{"n_experts": 128, "experts_per_token": 4, "d_shared_expert": 64, "hidden_act": "swiglu", "balance_loss": 0.00439, "balance_bias": false, "init_std_router": 0.0228, "norm": "rmsnorm", "norm_eps": 1e-07}
Below are experts of layer 6 (counted from 0) of a mixture-of-experts language model. Rows are named router (the router's row for the expert), gate (a neuron's input weights, with its number), up (a neuron's input weights, with its number), down (a neuron's output weights, with its number) and show model dimensions 0-255. Each number is 128 + 32 x the weight over its row's rms, rounded and kept within 0 to 255. Numbers have three digits each.
After each expert's rows: a language model's description of what the expert responds to. This comes from a sample of Wikipedia text that the model never trained on.

# expert 45
router:177117144148106139099156125135152108181161166128150151102159125096098141157110106131099191092124094160231110142152148148095169149110101147117168139140085128139091111168108068142093126086152095132140088110112100120123144125098117133110176145128112133041140143124167157100113120178137096142120122130182157154178121154182104139088191217109126102136123176187103106079147103105180132140191080139116110176130172098220124195110090135157146183089145076096083104160154113140123106105087098110078119179166155085151147140090154177178134200106091094129112155161079159126105105124140115115104156164164068078065114130099096108152107156148151102134149097145145181154145123152102162147158137109165118150138130140143159164167119089098125175173193070099130131173153146074128086120074130
gate4:151182195174108160104165155148118133089196103137119163137131080168154159129130137117059140191164109125147155154127054154145128112157159129143116109122156130109152106163094119118077182112128103151129073200117141157122047110112095110127133101167123115171130215158084085132107159136091151124081110065154066177105120148181168175146126115126129095117133065174132084146108144113113157158072109161109066122037079112113148147213132130158118122122146188144104137192133131175090151093163113139105151167131126143094081101128138122117069151127054148114139124105199114157117155151127123138118108116121136151096117147159158193115175156125141141136135064145151104183147145141154094164099152083173143053077120108132198094179135135125150108121129129096152179122086142128113110130145164
up4:110093073111122131145101133123157122161085130122115115161107153080132115157147079136170111089109156127141126047110217122119153117108088121107134156119123144161121144137156160172170059165159183106123189089130105088126191175154137116113135168118116161118090068123130193121166169125169123128154124204057190115137131138055097107118138129124113145100143206085125181168132126111138064126164156079183146115168154213130062117060129113140130106115094070114162117057134128059193122160103132126151121102119118121117188162126116094143175112137176154121116121130105125109137131108140133099135105139118105096125147112124095071101103108133100128101114213122134099091137176100093173082138149160159093177134107139150074165055110161110115125126088164185099105081154139156159139132078102
down4:166089143147128119107161122092106150140048083125153154099118156112079124140127094092121123116186111128155145126156045096164146062141167137087123137148146123137144112148076086103133150121135078122111111181146161197117111112205150124148109156123160124121154132111138062092128137127148176084095105083168148110117171124111096092132174190062096214112097155115107140114140162074060065041158112095146175126100144129110128130130153149117122115131143147112176153070193126144051092094073166103097078193105142142065097059099138115120148144127118170113159163105145119098148146120117130141108112135151090155096114236137096101146150144123126138176150168124140106150125122145132139114185163128163111073114080207175085088153088100117140158152141140168155090137113075123139126114142124
Prepositions in time phrases. Prepositions and quantifiers in running prose, especially for, after, over, in, by, as in "for 43 years", "aftermath", "more than".

# expert 35
router:120079126099107124135090143076115145132084104157079141166166128126096115119173130150144106178108134170117133124183113079140146108128102092165109074111098116123185060113187088108189123157084178095108181145146115158157112168200086109156132088123130128127149162069073159130137122117130098166078081100110123078106075138179129086149120086095158140117167149102091139081092126139056120149073181160174152114079091143078147116186096081146117131079107171135196107083094091122124158161061122170096147129125101062107094126117171115149149077088124174142136147081119166147146074171130137075117115188113126164157150152144112140117138086121152143117124148105147147147129041114075166171152132100123153118152088140142092115171087168128178097132146137154092111079141090162050160125109153
gate0:148093121107115048099122153182119186124095067181039124119097167149117124127116097151123184136157156148094183101103085164095147190139039149164108159155136168139140102128130089138111143128152183091112139167119108132119143145105179148150143104098141131115157166121084142155135104126091166155114132153127123090137129166154144118119178093140148196172133083110086155078142084142161080105087158158106166148157132070111125107148065166117046172110098144171172129154122160149162101094142099110170171131120128133134141067194137071183112097121150141157151095170144110135146143125171127169136188197126143154138137133059116146074163126106081049128113132134158082166090132070121128098160160125106155174154155171087159155136144155187123148114177080164109088149187122124124130101156106
up0:142108131110093038099105175185083181156113044167029121133110190143088117108100109169114174137155159167099160111124091141095127172106038137180087145138111152125132096122145073133125141108144193102097164178126111132128136158131158115140151095104139123112145162127064134128158101132132167164109115158134140089142116157149166130125187079134142152172116097112109147094138118135148073120092148169133165133157111089105111106138059143146044177099113140164160141155120143123158120070118113120164152147107113108136140063160143064161112082120134152153127092162161100128161122126159133153140148186134131176156141133066113167077181126117061042116110155146152108190091129098103097119164168127112152162126161160090182146146137159197138177116172075157115096115166116138097142103157076
down0:124134087142162112113138089092144166169144089128189187164116133144192119149071175093109079133101171096149075063105174127119144145137153096103155137138133093119144127105096151085091178147132151132136108046080114166168146192118106170112123204126102136165128176090072129164163139128095127128151151143143113110142155148117118145144159111182106175163123112110132151141219100087085170150033150128116154169174127087178124175152213129137186118080104167158111141156119151145098102158110101152097136149070118077120102155124143118095125155127121125089110155092134146077124145142158155182071146115142158143159135118085150094148152069091119169088088155133095143153194065122146119153088155155117116094157136165132171128184135065140147070153093100125142165105078183077112150149140109
Music chart names. Words and digits inside record chart names in chart tables and prose, such as Billboard Hot 100, Top 40, Albums, Chart, based.

# expert 39
router:105122094146110167101107132069084125099075113130127117123148194138085078176135134131141083074075145150121130188138119163122101149107116133136122097078166160066133126141111138082116136113143137171153174096106057130155097161175168116147085114157121071127121089131101051065122073097140119176113102126131163220176106087035190149145174064171158112150056150154123131098163140083113157152137149095138166104151117124097133064165109122150144133189144185158156091106147135116153167151184144101130100116115129113128149147073095122117144113104154118118165165137144083161157165127152112124093132182093144097119130074157073130138154087140085084143173108108099147142135157170140078127127192148090149167137132069073144133142173102122155114107148146159138169160062085129116186088144092
gate0:136065112146139134147083130121093102123176105093101113173129129165122063170045138103082113110143105088124151145160177144125102121138165113172149092118157181147128172174118181172158163146107068146141084130024128129080120084156089124123111183058150123125073132133143069089160141168104151167115110075146148056107121095121109159192135109134135126135122115093145075147171155142115190161102071155096149102127139138088182126079114123109083152139072123096159150132109091135165108121136154144120091144182128096160179097106119134086125160186097144149182141148091159070105190099162143119066142130144133116165131103127118106139126145150147118144082137121137096050160183114130127173062157100164117214083098122135108068161166143155076156151134133139118107151147151123172114126173173
up0:128121108104120193117110114125162118133160082117114134226058143143173154139102112109146073148112122118093134164079178143114108145136155146145084132145173132131107176089126152112192142157127168160106084145105108156123152146111105107095157144075120130089074155123118059132143095168102131179082082133142178090150120129146111136125160046117141176074133141125086100158122107132118169163083104150107157137162148131093189130107097114113128151122079129131146128103089073103179136097193142157137136200213101114179190105080169083115157105149137166190112129134066143100177113121143129112104105119156116103103072124158173152129121132172123131116057186166175134098155161179125131157133170114129126187107052113114089103152111197168087140133140216162135112170160149123149094169151135
down0:104101141129142110143129067125135205149180119156119124133130164170147098102118096156075115133149149132166164124089105112108132107154171164135134071150106103121154127096158109180160129135076170170126065194098219147162183099124151065189126125112141124126154086125070080182180165121113149077113096128146145104109158041106112127163134127111126154174132174139139091070166074140132103176118131115078098136080123128098177164170205168129175162098088140114107154168122118135149152083110084068117162131088150110117176105202075176130148117130083170113142145114127150106121084115162139156079112178086176194135205130131117110109072196144101159174103129124153125147098102146075110131086068155122126185095109111172131140159125145111130154154114114096162155153156123132152149137113131
Topic nouns. Content nouns and adjectives naming fields or subjects after the, of or and, such as water, music, art, cancer, metal.

# expert 57
router:097113103137121100165123142210091148090174132123146177145155053110151082167099159087102132145141092115142093154177133079140081116099134158102126144159112041094135153170165100091120129109138118186148102170117147088197111153111133122121109174134087093157137158124111115156091115142129163145087052180136092182096149160158156159071099124097110147124100135157111104127092086121184106145154174158091137160159149116144090167094131096115109119210134113161098173173116129106114174064126183110162136157070147189154069141155174120128173071172057163083088201109120166097099153107150095102138102147089180117138162137091145094129082109108145104159113174064165136161125126122151117120128162120095164129119134100128149076095082138134113146175161177105114070103197108138125112122113090
gate0:157121103138164143170122155160137125132169158140091190158165155128093115117187142094104150169134142125100173123135146055112145121171077125119104125089112122125185134131138182114077095098157134137085084147142140094103136122093106126108122166081107144130107131139119101122098121164228132162147163109085093204161114153134148084157092151107153123174134124124105137119160073091162125158132156141102108197118154080114165194102137099160131174170154081112135125136116155174152090130107146166126093128062107135126091175087100140176072149139115138176109135149119147157033126087144090046145077160138131084113113134115111106198114134090138104174138197119154148131156103091135115116148160119119181101091192211146175131143097082138163164124213143132151066163107081141133075128059122
up0:117107067169181158160112126162136168134152196135164146107170129164118143148213140128149138182110152144118156077151122112125142125132127151091138109109073118137170103155109118070133150123155138163119114157088171138105072080090107173128067178136154126157121076111115076132103111184193172156148120131107067169107099156139127122181124136099136139161105119169108096125163105088163119128104109185120091186107139072138141203161134151174134119183162103120129135174092117108180068139106154106066119117129105145129109160109104125181090121128101141123087124190171147156074175120163112034118091156129118134155138166110094129161125134088153124191140145141126100141130129109165152116129098102103190063053162181176159075141117092148155160135188098093142090164124112168111052097079093
down0:114117123137175120199071192134125088163146145150143085120136149145094103086111091159127136142123160109114104100159121133203148140073122124084135149135091134110127135179155171103154193142174127150090169112137123089095144090088035139066153140141121121107174127157062092090104143118106184188142142134200148168148113117088148152100099121125157162100128129172165124111117165146148070103172118108095162189119146119104104110094101134161143155130108092107187105130167104114168145144092103180120155129150189113094147149149144134090137176130122152127151152145116090139087192112144137175074133129127072113096112101127159143137153179140116140132142181148103165116097125108156165061132127146113210145150184114113182133121096255106162140177089148109138116228161187132146144146091113
Years and dates. Digits starting years and day numbers, mostly 2 and 0, as in 2021, August 31, plus capitalized number words like Four, Eight.

# expert 51
router:150130103113139153054141095114091151137095176152106141147177114185132125200141157177098144145068148121129133125132161140096139108056103136103113141091106109165153154094146106120171098095104151087134158179145108125109131118119099149150163161186153108155135096058087081151158120117084131107139129167152137088139149134093165080165100099110119054097140160144164149118134126081081122125096125156180174116120081149059165125101105167163068166133135136181142091091090146173168093081123187146124096129063186130156080116164091095139113094149088148145136121145088066129121138071096169119139138152113097106092052077132149099164155163162171159098117085174093118106092123142173173137151137100082094107100191087148078095084061149179087073173129135114082140111093108159100113147121097
gate0:147159156174170136126157156122100103164115177105070080064151110167088136158121105101144148062131132111153104172119156144144141133153170123134134129122129178097066123123161166193101088101150180077100135096107134121107178124144137080102168057142112158185081199077156131149115075063115097149111102131074109127131102134098144111097102159173144117148091051115137146090119117140101164125157154189102186186110087135135175117126082123146147101090038147148118143146166143096181097120158126128101141119174106181105123127153129132116125118156141122083157133125127148115168118123170109146149119110108102113148114091106079153140159163191176182118121136193146196135116080142138095138080177140152070125115140115135136083107136142099174019158162127059144086092146152144125200176130124
up0:103099122069108107155117162146179185090155107131201136197084156065174120091146153132063140164139132099151166094140131106120130073105109156130144135137149095159153179155082092082134149166109049173162082104093099130160080125139123167138097143084149107045199067163093163130154178152173142122122147090196120128156178152153057126164097130143114148148172178128129105165161145060169097127140164080091064077143190109159086136195150136127124120152140122142088100150112116120062134114091106126159155113116145104108152146136120137114146107110111115134114133131173110157103135149088114126090165144175136142157164171182162153122075120079144076153132141081114078106141121135101176120167062126124186142097103164115106164135127136151148180107153113193112148162131096096133088083134144
down0:139132149128132112163143114076138110135106163112172100135116191161104119137135194151101086162119129111088182113083109143146118085057131151095121163170066113158159116149080084094104050134206155175142104175118099130163093135133148178139126151207133143149133122202134088135167180143174110095130118153097117089163161142150178101147070080087139150037133151084084084187127141139100092134162140127163135112069222116104150089105138184157095103126158117147077125092152183089137159161126164159161138159162119102157148123185161100190168145142124130087091146131089125104103142108126142151097109157073126192136138091141153086130140150142135112126099125136076091142126118123122115105079095110096077142053089105081077147129150154101133118199123094143110135121091115122096184121109151
Inner name syllables. Middle pieces of surnames and foreign place names after a capital start, such as Gimple, Bottom, Čukarka, with endings like ick, itt.

# expert 11
router:154116128134121165096208140177187163171149130050161106128073102185128138100148116096070134104138163114100198105108179157139201176119107161130141118114112105151071106156143153163111153123118112104111143053143107153118107096137144073107149146148096137168151144098114116157151138097094138109101116163151138175122135099105170130122102102132121141163148168077120113168096122128140157129158098135134046123114172140100104086107128119110149126069204124076155123135074144154144137117156163147127120127120147112092135154152196059117129171131197097094112075171114134125108092145110096176148172089214200077133122102155115142118121156108100124043120095149138166123121115151133068076140188083182099118092126183137057115186146121100154136145045095109095071114148110105094120101134130
gate0:095168191142134086085098117142087129216092130128104133060078085114136112117183125094162132129133126134126188134188114088131103206131103127132108164144160069143156130052176149106126150149089140163128131106180104072136131119149197097193135115098093168163173147141145108151162182134105117103128092127152131136133129163102109110125097150141185129146126078058162163151110132139137071067160111039148130088096133115191149087131151102147068166106145194094182152143092115122170060164147128093074184121126156175117126122149098098173110131143094090131180104153154126162100127123163162113113148150154121195098141145157132096080092103124138143074139091096137194188097120148091171102092115118156092141133161118138107151110129125173089120131180106164095093145124087132128112096153178
up0:096186163149120120065119111152125117156101097140059145097051062110132134134204138127159114131129131172127159117196111105165127158116160124120071200126141113116156127115149178115111148143114145125092163140116096089157125047162208139164158102097091129132185123147126106138180191122117117128117084102174120182177162166119083104110103104183181129088133120080132129147170106099131081045150114107132136077121091112155134109073106125153084227068163141082134148199130111117192136176117115076126173144148139126128091170196116103138132078186097145115160113131150148109093105131141140122113105192153145171157145129121137102066100104117153126096113099082133166189098131095120141095112132147102104099127176157159122150134117123188141159125186164141070096176132115139142102109134119
down0:101151106116145106123121139136190133136171155178167111124161068147115100128136139110156101171102180154156122117090177108133163096169196129113140103169155058165095175084097098163143119123079137183157081110133113076124148121172114132200117114179116159121131129083125094123111179130134087094156123129147111151149086121153177168100090118165102098147126148101135061124148128163150091155059132119097109148153092091119090101153168112152089139094130161166151140124128153101081127058117114138106091163155135150132157123108134170164106107103139128120099083104106185181129115095115120064180095205151136126156125140073158110145164043126158137084136214191119136104125125170137079127165112089116071191168096108103161163092163138149114142092107122108134176121073020134150200111123141
Table header separators. Pipes between column headers such as Date | Tournament | Surface, plus dashes starting list items and colons or semicolons in header-like lines.

# expert 22
router:142154070082136115081072040127129088109106050131123140104154103104097108089172114151146030068081144148207154109118112169174077099121148076149165089117145107059162098098073093165123133115136115085145077104100172127124097140146158109105138111173154119098142119126122138085129150112163091167141118163126139164113071103110137131160169095121133095060141168147146148158132135113129148079157126118109133124117089115115174087161149135178124142099119215123177179053137139101106132088140107113086145185139200175119081160136096111175142131124132103101173143094134053151156108052177142105135104164092130152153126114082179130104116140099119144138088091092163119100118161128070092143097163178128107164129135197131141150135129128129167168076153102169137121080162088118133095125134153
gate0:121144119092129100103125066141097140080094163099064108187115147158084160160108049114146133114147139142138104126169077195178150114131209136165125180162161122098136141139104114143074109168082135124087140157163139156178119136130137170084169146101132140141086161152109164107114119110078117118114068114198182116124090165135118149114129111120105131076101128145125099149104120093146146051096132109171164137097064056090126190088089126168132161108153144168135168077169078080134163111135147144098127142160121156123125190198109100118140128146138121092099127094157098107146159172082108185131134103136113155114144148197153148137195105105150150110130080085101139203148140084108178127158125170110143063125175146070159074126159157102115082126176154199164119132134123142083125118115190
up0:114118142097123095065127082122101120102091152090067110154148181166060113170104054106154116098146142141110106137149111165206119096098224141153092186113187127100172112147118101167114116173118104164090145139163163111173100116136144096096147134098116144165069131139105146094160159099068109116132054122160162114100078135078112124133125112123080141104121123145129083151110130090124130035109128124151174119101059064094172165038137131137174132076136129173152161058176110091121116142142160158073100148176129154145138173151109129121176157158181088094112144100129096137134122170097127142145134123167147172116141139139150125189171072111168149125104114117086159138159163113079154141178100157100144123136143146079157113116132162078094115158191116202147113150159109153087129112141169
down0:174163149149193136109140096127146130181102120139096160126119106129141190102165102136099092156143148097125144106124105100064114099145109115091118098139123091132129131146116122116113133162093100184155100076096206109069079143134153099175097067090107124124175103139104124097133093163145151123162152168167182058177147212057122170116154102096147055096130115085152028123151139151102098059162110134065151050125089183123124134135088135144101158123145160144146086150120148156181186084084125127089145118130138150139115155135120092121058094117168173132119173093144148153084188134121134171116094131112122118147131137136109088082089092140129097116140122177182096076178127168167162170091127093155123097163111080135118120115169138126181112138074133110093120129113132068156100152056147
Abstract noun suffixes. Noun endings and abstract nouns after the, his or its, such as accur-acy, notorie-ty, condolence-s, decision, treatment, name.

# expert 63
router:134166167149158180072060162090084173088116144118173064103182124090173180137137134089143166146154088115084106106168103121157137101105047126159131147178157098146147176093152104170100149114100110123152132137155141085149120084141191127130114130155169152173200115150123081090208079153158145220092117130134130123145158097116119145103146082080111100081081097124088136157101101138097095196120191135131133165130096153119101114145152196129111087139107145127110119136090138142121113146052188192124124082134118145187127099163117107106078125087140097115129146147111140157100108196144147116155111079077098209125079133090118104106160127072158119098180112101128071119157133177128096162147109144108096073158082111107154113116143152123110178115094126077136143087133151146093104158132105
gate0:105144132109127107155116049136138098052132118115173120122146137120098156137112150135108142149118165101137095075145084141069127131255131135135135127153143124067120219205132147140113071105125112071139134136106159166174163135079134110216134103056113142122110116058159141124149192109118165115132126135157134166097093158160143123160142157102197130155140066069120047145149108163149147117175129117143164119112123082159132114133112136138124164102149114126137120152142117192115126117096116103083125133162102180118093127130100142127130159182169130073133106113127143087131116121121108123119152082156185072145193149122093133100155092098115110047112072152082162133110122093167129089171107154120126175122138111137109205138173088105197146070210126122141163142101141097131112119153164
up0:151141145126121136136138108186136132098116149114138064096181150162134147083105117145096185206095132122148105110159092115053101096156111146121075092123110174098161146190159096095083095109114105103102123139123116152201175153057128196171132116108117104105152120140145115093169076106184167168104137106141055157106142114200119142158119144106200098115127078077111095136121112185156163197163126105091172148149067112155133135154113141086138128151152132150182118190152157198126146155070145087123161106123107135149076129163138123111085096139136105120109080106105155144124111104160080131114119122109167107133135180130109187130130129090140140112143085131043122078162103097178154129156126171123204124162162093146123137091114127136154170039200099114142090152105143109147078174120114
down0:091059094155182123101096159175127159211163063119129134150129121083086091106151120145105145134070137170099092104108115104132117176116163117159115065104072137105154156087142127161169117164098168118088086190098145095172086152138130093167031137159146129174129123082150135107200090096156079088148085142140038086122132160163142130093130110155140151135152162131178064139135176208190131139110118145129088135170191096126108146136107145125149124133100123103105188138197107109176111118185152125161147160152125123139147104086129157147078124125140115137108112121147105166138174132160115105123093095183150148193152111126154115079122175130103098134159125117107119128146131088085112149131128066128175129098127139027090170137130176146069111136092158125058105100146095135116142145116134
Heights and weights. Digits in player heights and weights in infoboxes, as in 6 ft 11 in, plus table pipes, parentheses and units like lb, kg.

# expert 4
router:121154115211175118134043066156119113167154053222147161096082098105116111114151114150115113091071129126178093081096129150083103186201139104098149122105105109115102116129161180168118086138163116126103136164136180146109116115105123111097124172181142083163074125122151066135097126045076170117085141160151069137156142129064148090164112112102084143140168125049209129129080121175120078094116117129131137110095124167145136183121171077103105111166130117167146130146158143122126136096142061111145149110094127071094135102121098158129134155098170146114128074098102070157140072114155129110072097112122118131098102121121124049132154161137091092091135131160118103126203114142126151074104121103166132161117144129121093156130130125115143073055137139148133152123122142135127175103110167
gate0:156133124186133133077138113119135152098147078176130178150100092118206106108120129123122102135158156109121080090213190160145116148088161130083132153096147153144106110201132158157174132174114104137152127141147136151152170156156172119085124111143138135111105111110149131163120117113164101138123145115194170129188084153133158095095097146096101177129057096159166084144132154105134117113139195183155103179103146103113129083101163107215112141124156107093195118082136143095128136184114096141077097137089090109112094110174196150154136090147134139138087134036064092128139126105097182156165103174061071065112097160146155130143165128082079167196150106171109130179132159163152171154154110192158142128140084115166069134126140145161140154107170139132140101135125147132078121091115122
up0:094124104063093144192109157148139126153118169097123109118125207122043125152152092129098120133080141115181185177036063130122134083133088171128120123160144100131171163057094145080100057092188136127124145070082099068111130150138072111141109151117110128112139167194089098111136132144107144101124077124077099162103171107160071153131126139161161113134166126090082205138147158158134120095158097097098132101155131162154108181177102126088144095144132160157118149175120108167079152050133098128150171109145174122124127144080120113068134178119123069119156106207146157126101139169144102101101142092169160194126176095155096122141110083178149120056120131114167130058142116138105145111156156110117139108087122142070125097119140088126106122130134124138112152163121098108161152163152125
down0:149113114126107125163122108163124144147091081107147177207094130088085098090132171193152163103071144103083203172142135158190092173112180154127129121147133101106084126138125102181115100140145146062143121173129113117092152093087134159131156118071103203124142142084115174053101089153143128129122127145183129117092167157179109090111154152058149091091080092191173103178074129145175127092203169112139101122128100130056048093129149141187159104166108114109140125134122211122102166123113146146129087154115146165126110154183129150137145181108141130147116095080093114145128140112090138127162106175098159140126158164175155072155114121157152094125099059127116150131151117119197082106093115112092125138131085091128171112186120133099159149109151134092117077148129150151083174142145126
Surname endings. Final pieces of personal surnames and place names, often in tables or lists, such as Car-roll, Reynold-s, -son, -ley, Smith.

# expert 56
router:162158086084188166129071078216107098108113018146110137149155155090111159113083101120152062078054121107161117155139169115189102151085127064142127163111114170096166179148067121143112120122113118110198123062164153080105085130124128140137123127052124083125130092120126127109119130116160076125155082167131117146127108112144185125145138115145190095159116189146182158148161110102159143128106134143089089159120128142120162082157099097178138148120165160149203133106153148114106111119134114174064159238151165170134111148121138137109114142128180092092157067104149112108157134069114109143106101164153088160174118068142147170125151102124163130115107116102129117109198133116119088152128191125145142143180076128112113113094142108125199136142149134140144149129110162139149149092155142
gate0:116162099098138124162142125135142112123123119143133203198101129104091194166114094112152132076107105104152127087192169119069119147111101105153142095101159123112175153091189102204145149069152152097134136086174155100173138088136139122194154135141143064082112145102151086066130128099160120141128121180071140146150164108197107127138135134135123096090093220071141146080135115112120144141106103108117149074172120124119105112164100155165137168121138140085116164136132131170145178096182143115071116097173163101162139097101103149090231099130124128141134134136121094075108119134153142121109078173121130173162147136127054134117080171084115111115163170130107111138151061102066065096168147056171140134112059079089108092165136130148166107164136133162169154117076128135134101138151115
up0:154169063091142149179145106123142142106128130107144210183115123068114154170083150116141155077107117125136176102158150150045155119109144124148151109130091098091164137124128080227161128082165141121124127098161150108177135115153131145179156140133145079076100177114142127081138146091164126182128100146074138206128145109184118134140130160131110111086124216101166196098177123121121113147124131114154126069162115177136109115158109140139195127094133170092099156105158088156139184087197137090079110133180186119173116085106130170162201146124134157117151144132104111079109093172134166103134094151134135119129114112141096104122075184117119144140136142087091137094166112120102065127176118089145093114129090083128115067188152115113173129187125148138129165094112162131104088185178106
down0:111069151116095159100177120075119123148149106075159145158122133072079090110111141164136178147131176100087151145107113068117115108082107137062126131143117121145127106138124163122132145151111125132125128174133097114161142171100127117052180125145134135127142094098086136183129062154155148074147123093082114138152220080134148171144111157142146160184146136145179091122098122110062069125142166086107107126113129097118168158200115072122181162177122130138204146065132091165137165093106120063097167075136125173108095153117119107199131146068132117143107168113095155162110109157104127099122126141101179113175103091119098172105175165131103126193093104146104076144155132143093156171136193123145155099126084096139082094128127150141121080202125136100181213126108104146110159079135087
Abstract activity nouns. Nouns naming activities, processes or events, often after the or a, such as research, development, strike, win, training, market, spectrum.

# expert 32
router:136137107130161143165148156131129145121142155130135141129116136132119115125054093155178183064157081132208136085120112117153109202128090155081149142111099145147090105121096101090112089141163114166158128133108091070091111145121128139158168148046168109136134149133153175106150112145133103115178130111143151162127116102114091105117145174111161143185172178163169156167163099052141143138124161116158122167141145213161077110146130174141140127092169098119085127132191156102090120131132130131033140135139190175136139110139128159123133164080089124115165089136133130148101090108147148151103092144182154100088146070117192105160099100104080143139129048190151191117162154165060145152129074082076072147144073091170128170085142178140116150105193137173093135168140128148166097127155149
gate0:090166144123198154169157163104135083117152107155129161094163179061081134180147180091134141115147148152141125086093138141100147151117161123140095124157109091142087109152089101111136108066121133146156089130066113115126092138164161108126092125185131076162121178161177097158129147141146169179118084117137119118123122089108115141132157071129048116097113092141146156059115113136100154089150140092172122153136157108139127166136120165103139133106074128066153111143097133168122100106128113138110139110112085147129169119092054178141145058099066135096093144125139068205086104147156071153152113113135074111135146088149145082137110142159193109138114107174111151106165121166117197187062080065093179074098113119180163098097130109219132161124119154127089124132119061149106131193147137
up0:117145185086150145155140172141120099178133129129152153142204170102109142144150172136138127123098167105153067133128154111071160092127175111147145090107098079108047112185122091089147148143070104155084112129139097098147066128194173048117118161137136082166116120130116121137146122121139170130131067116148080109136152081122136125153159107098074140113100083127108161043117108180113194102115163142145207190102147101107184142099141148075121111134096136121106098159126185147116101167096116128101106095114137130105145130117117189121118106090106136133088118073137068131114102086172118141119105143118065126153161080163109081156116173225144170152116093128069128081169139153096164164106117119075122077150144079164133169066125103186139164104081104146092102124119077119154136181144139
down0:141136174111151068161146139112080106155109090163147151106124191193147139173111117101150100121123126086137136174106073116134138093088143148134110086110127112130124080162073118141135067014129124122085122130081169137141107119157133126115115132203097110160144143126152078128108153182148149150154118168122165180126154153136078169087140075200095107118088123118109150118091175175143137104050153162095162117155023125108122120080132187095097119131154130115140154127143152135162143080129161117108181078151090175132149159110103131150131102136130129162170141154093122170070154174130110099189142161118146169071155048087135135125130166135120152124085170156097073103093126101182165085069101134133203142179133116152123094137141100104118149140102122131150058092066137157163109141182126
Clause-linking conjunctions. Conjunctions and clause openers such as but, when, where, because, if, after commas, plus the f in fled or fly.

# expert 29
router:135101063136145136093145097075095135122092071125154191143123114142168149140099203161124070137110199133098134098181124080138136091148126117130124099166167104151169170147108115127130150108150104110163119123095140115137122088112120091149167125147102146101098145107070209187171177125170117156170124058115085127127194132140131096128116199097070178078161122150056079187137106136057137105132113087150152140112137094090114115115196121127097083051207074123100114150160122132135192157155128145154138084172140195116162128167169087202141161145122171171062199114158122110092103125133132151161135103148124111149112074120114124106127198120159097127162108123129116115143120144161105122137096150093149078138186120172107140123094107145136185143094131115096083112124110136111072132121146
gate0:055121113127100126146171084122185120138065153128130060151169122120099080188146126166132135142145138108133084147152194171126133147110157150109102186127201129132103185115068177126124107104110160163179215159102081083118142092101102128106156147126134160129070164108102134138126145106126113116128169159185150159144136108148181086133127101106096110159128147170134138138117132118100168072160149103119097149122102143210094161162087135181167124084195055141128117139114085111192130113102091089122167141111111097081179093152180182130122166130180096193127112130107134135088069135118102127159165130188066098112085145115154188131159133150093114190183133136172185103086119112151162126171128105147165154106126099135143074135119127165119193127144134117105110175118132148095136114089200
up0:154135140120109123122120112124110133135067065121186047055193148123129124082117127137124091163155135102139066080140158118128112149115124169157095143070198117134132155112130153100131080137169105147129219087065131094133160105066122143183097170130126142138132119107078133091190125153132109093126159195127158095138124128086164106116146126094102139120134163100132131120129132144135126105146186191084107139103078066178127109044110092096150133091115070142180095090120127140124142162100132202123117143151135108094131121194099103137150131121189150136138108117088102123099099086108161124132080184107103204111166142097123212232070121093112161167186130119100123123064118111116146118163096164116127138124127125094123102070162145146128154114154151101088117128167054157122126097123111
down0:074169088137126159130167117141136101089105091132074060172055125114131103090115150110127133149130173118125132111153152108157086136097121131144114121089114106140184131131156108098165107104167117151110131144122164132162117129162171206104157081159145122105102141103126092132092116167156152125132102129148113076172155116072123149122132205156120140129137137074169127189121132161181160147130135089197200070065141135111169146067162069135176113124145112173140097169052140153048102142145187116125165133080148126073167135080122148137121186123121144184143093130094078120133175150180166190107129111103102106130145125157161143056132108195130174120107073115108081109174052156080129151145128105127115144154121112121127092114208087148118205111137107121089138089109117164173168109147140
Table row starts. Pipe or space tokens that open a wiki table's header row after a section heading, like | No. | Date, plus the word List.

# expert 47
router:163147150143162058121089052053163150139138077175104142107087134143148145137139120175142125108151121146111103167094129196150095164117124110111137089132163120125143087123201081089111076199110102142060095156185143090123114131118111121153140076167168136137126077116112155097096126072152080144155140100102068156137135095115125155160125101147127117121128138114146141091097172190038153130135056129152087149139130183162129146135164116158091145160132107163136150116156221150076128091141155102164164112176148112150125127165122122126109085069110079077101168151137144246195145157133130158154170118127128136161111142122195088148175109143159140138115116166117109151143088149161108183084100134139148119122131108135131122131068108093124111075136096140198130100158059119150126070132151
gate0:109169121111159146080120116120074142098132122143162162127100161168142149082120146146097221124137102116135197146090133174131114069099138090117119148114154116141134120107128093129123144209107140171101122110120085162140109185076157175129114145136153141074126100151155128137173070119129121189173173062070129172107139137115065144141124117209120066162093141168116124068108115172134154140120146130144055129181157187087133105130145186114143170166099096136114121095148178120121152084106166140100082056174151098190164113199112088110069122116115127122107141178168146135175114174093102157165153109178147156159113144204139151190156105122129072132091156185154148138098121113180108128098136111092169168120115062130108103152117099115156137122176175113154154109171136156179107137125102
up0:095173147145194141130103133125121118126135104095187118049106127122153138107098109128076161193156118100107157140150133192166122079190209122142151124142092093135160167128133118122140115168142171127141115128112066197098106122146132106135104142148102157112069138143135086164143135098055134193126120126123077087136123161147062170112192113163090076089112106102080113113047156172136179094118161133100076160124169109094133104152150162114138130129075140138180124090166174108102196123147167141172082070141146116103152107149112063115135139117126123090132102146166099144151089174093160173110055082161175123149097172135120064121145131147152107114098136142121133117114117155152100080125113154150113153083130064137104080137098104082163085092134127075181178108148110169163146075105063
down0:101176178110131141120121102110140136128165058134101104053110152106161141074185150118088097177150167085124130102109154140058077150107141176164115064112155133163094131098114121114144150088156081067134155139119120141105091092141129167091079109168130084176139104128066054114130149100189106163095153125146117160141142150080143098158176103181098165123149173139155115143145094083131083175135093113111104122097100129144174106133127146159184141136107157126122128138187202125113102117129068159094160091162144139187166065139092133100182118137160109162110136148119150104104138158099119112100132155141154112147152128077143121099161209177154178075106162195083151189133143128116177190127143147133172155113124103124145122163087159074183214154117131147159115090120043122123124130122157
Latin taxonomic endings. Word-final pieces of Latin species and genus names in biology lists, such as -ensis, -idae, -aceae, -ius, -ella.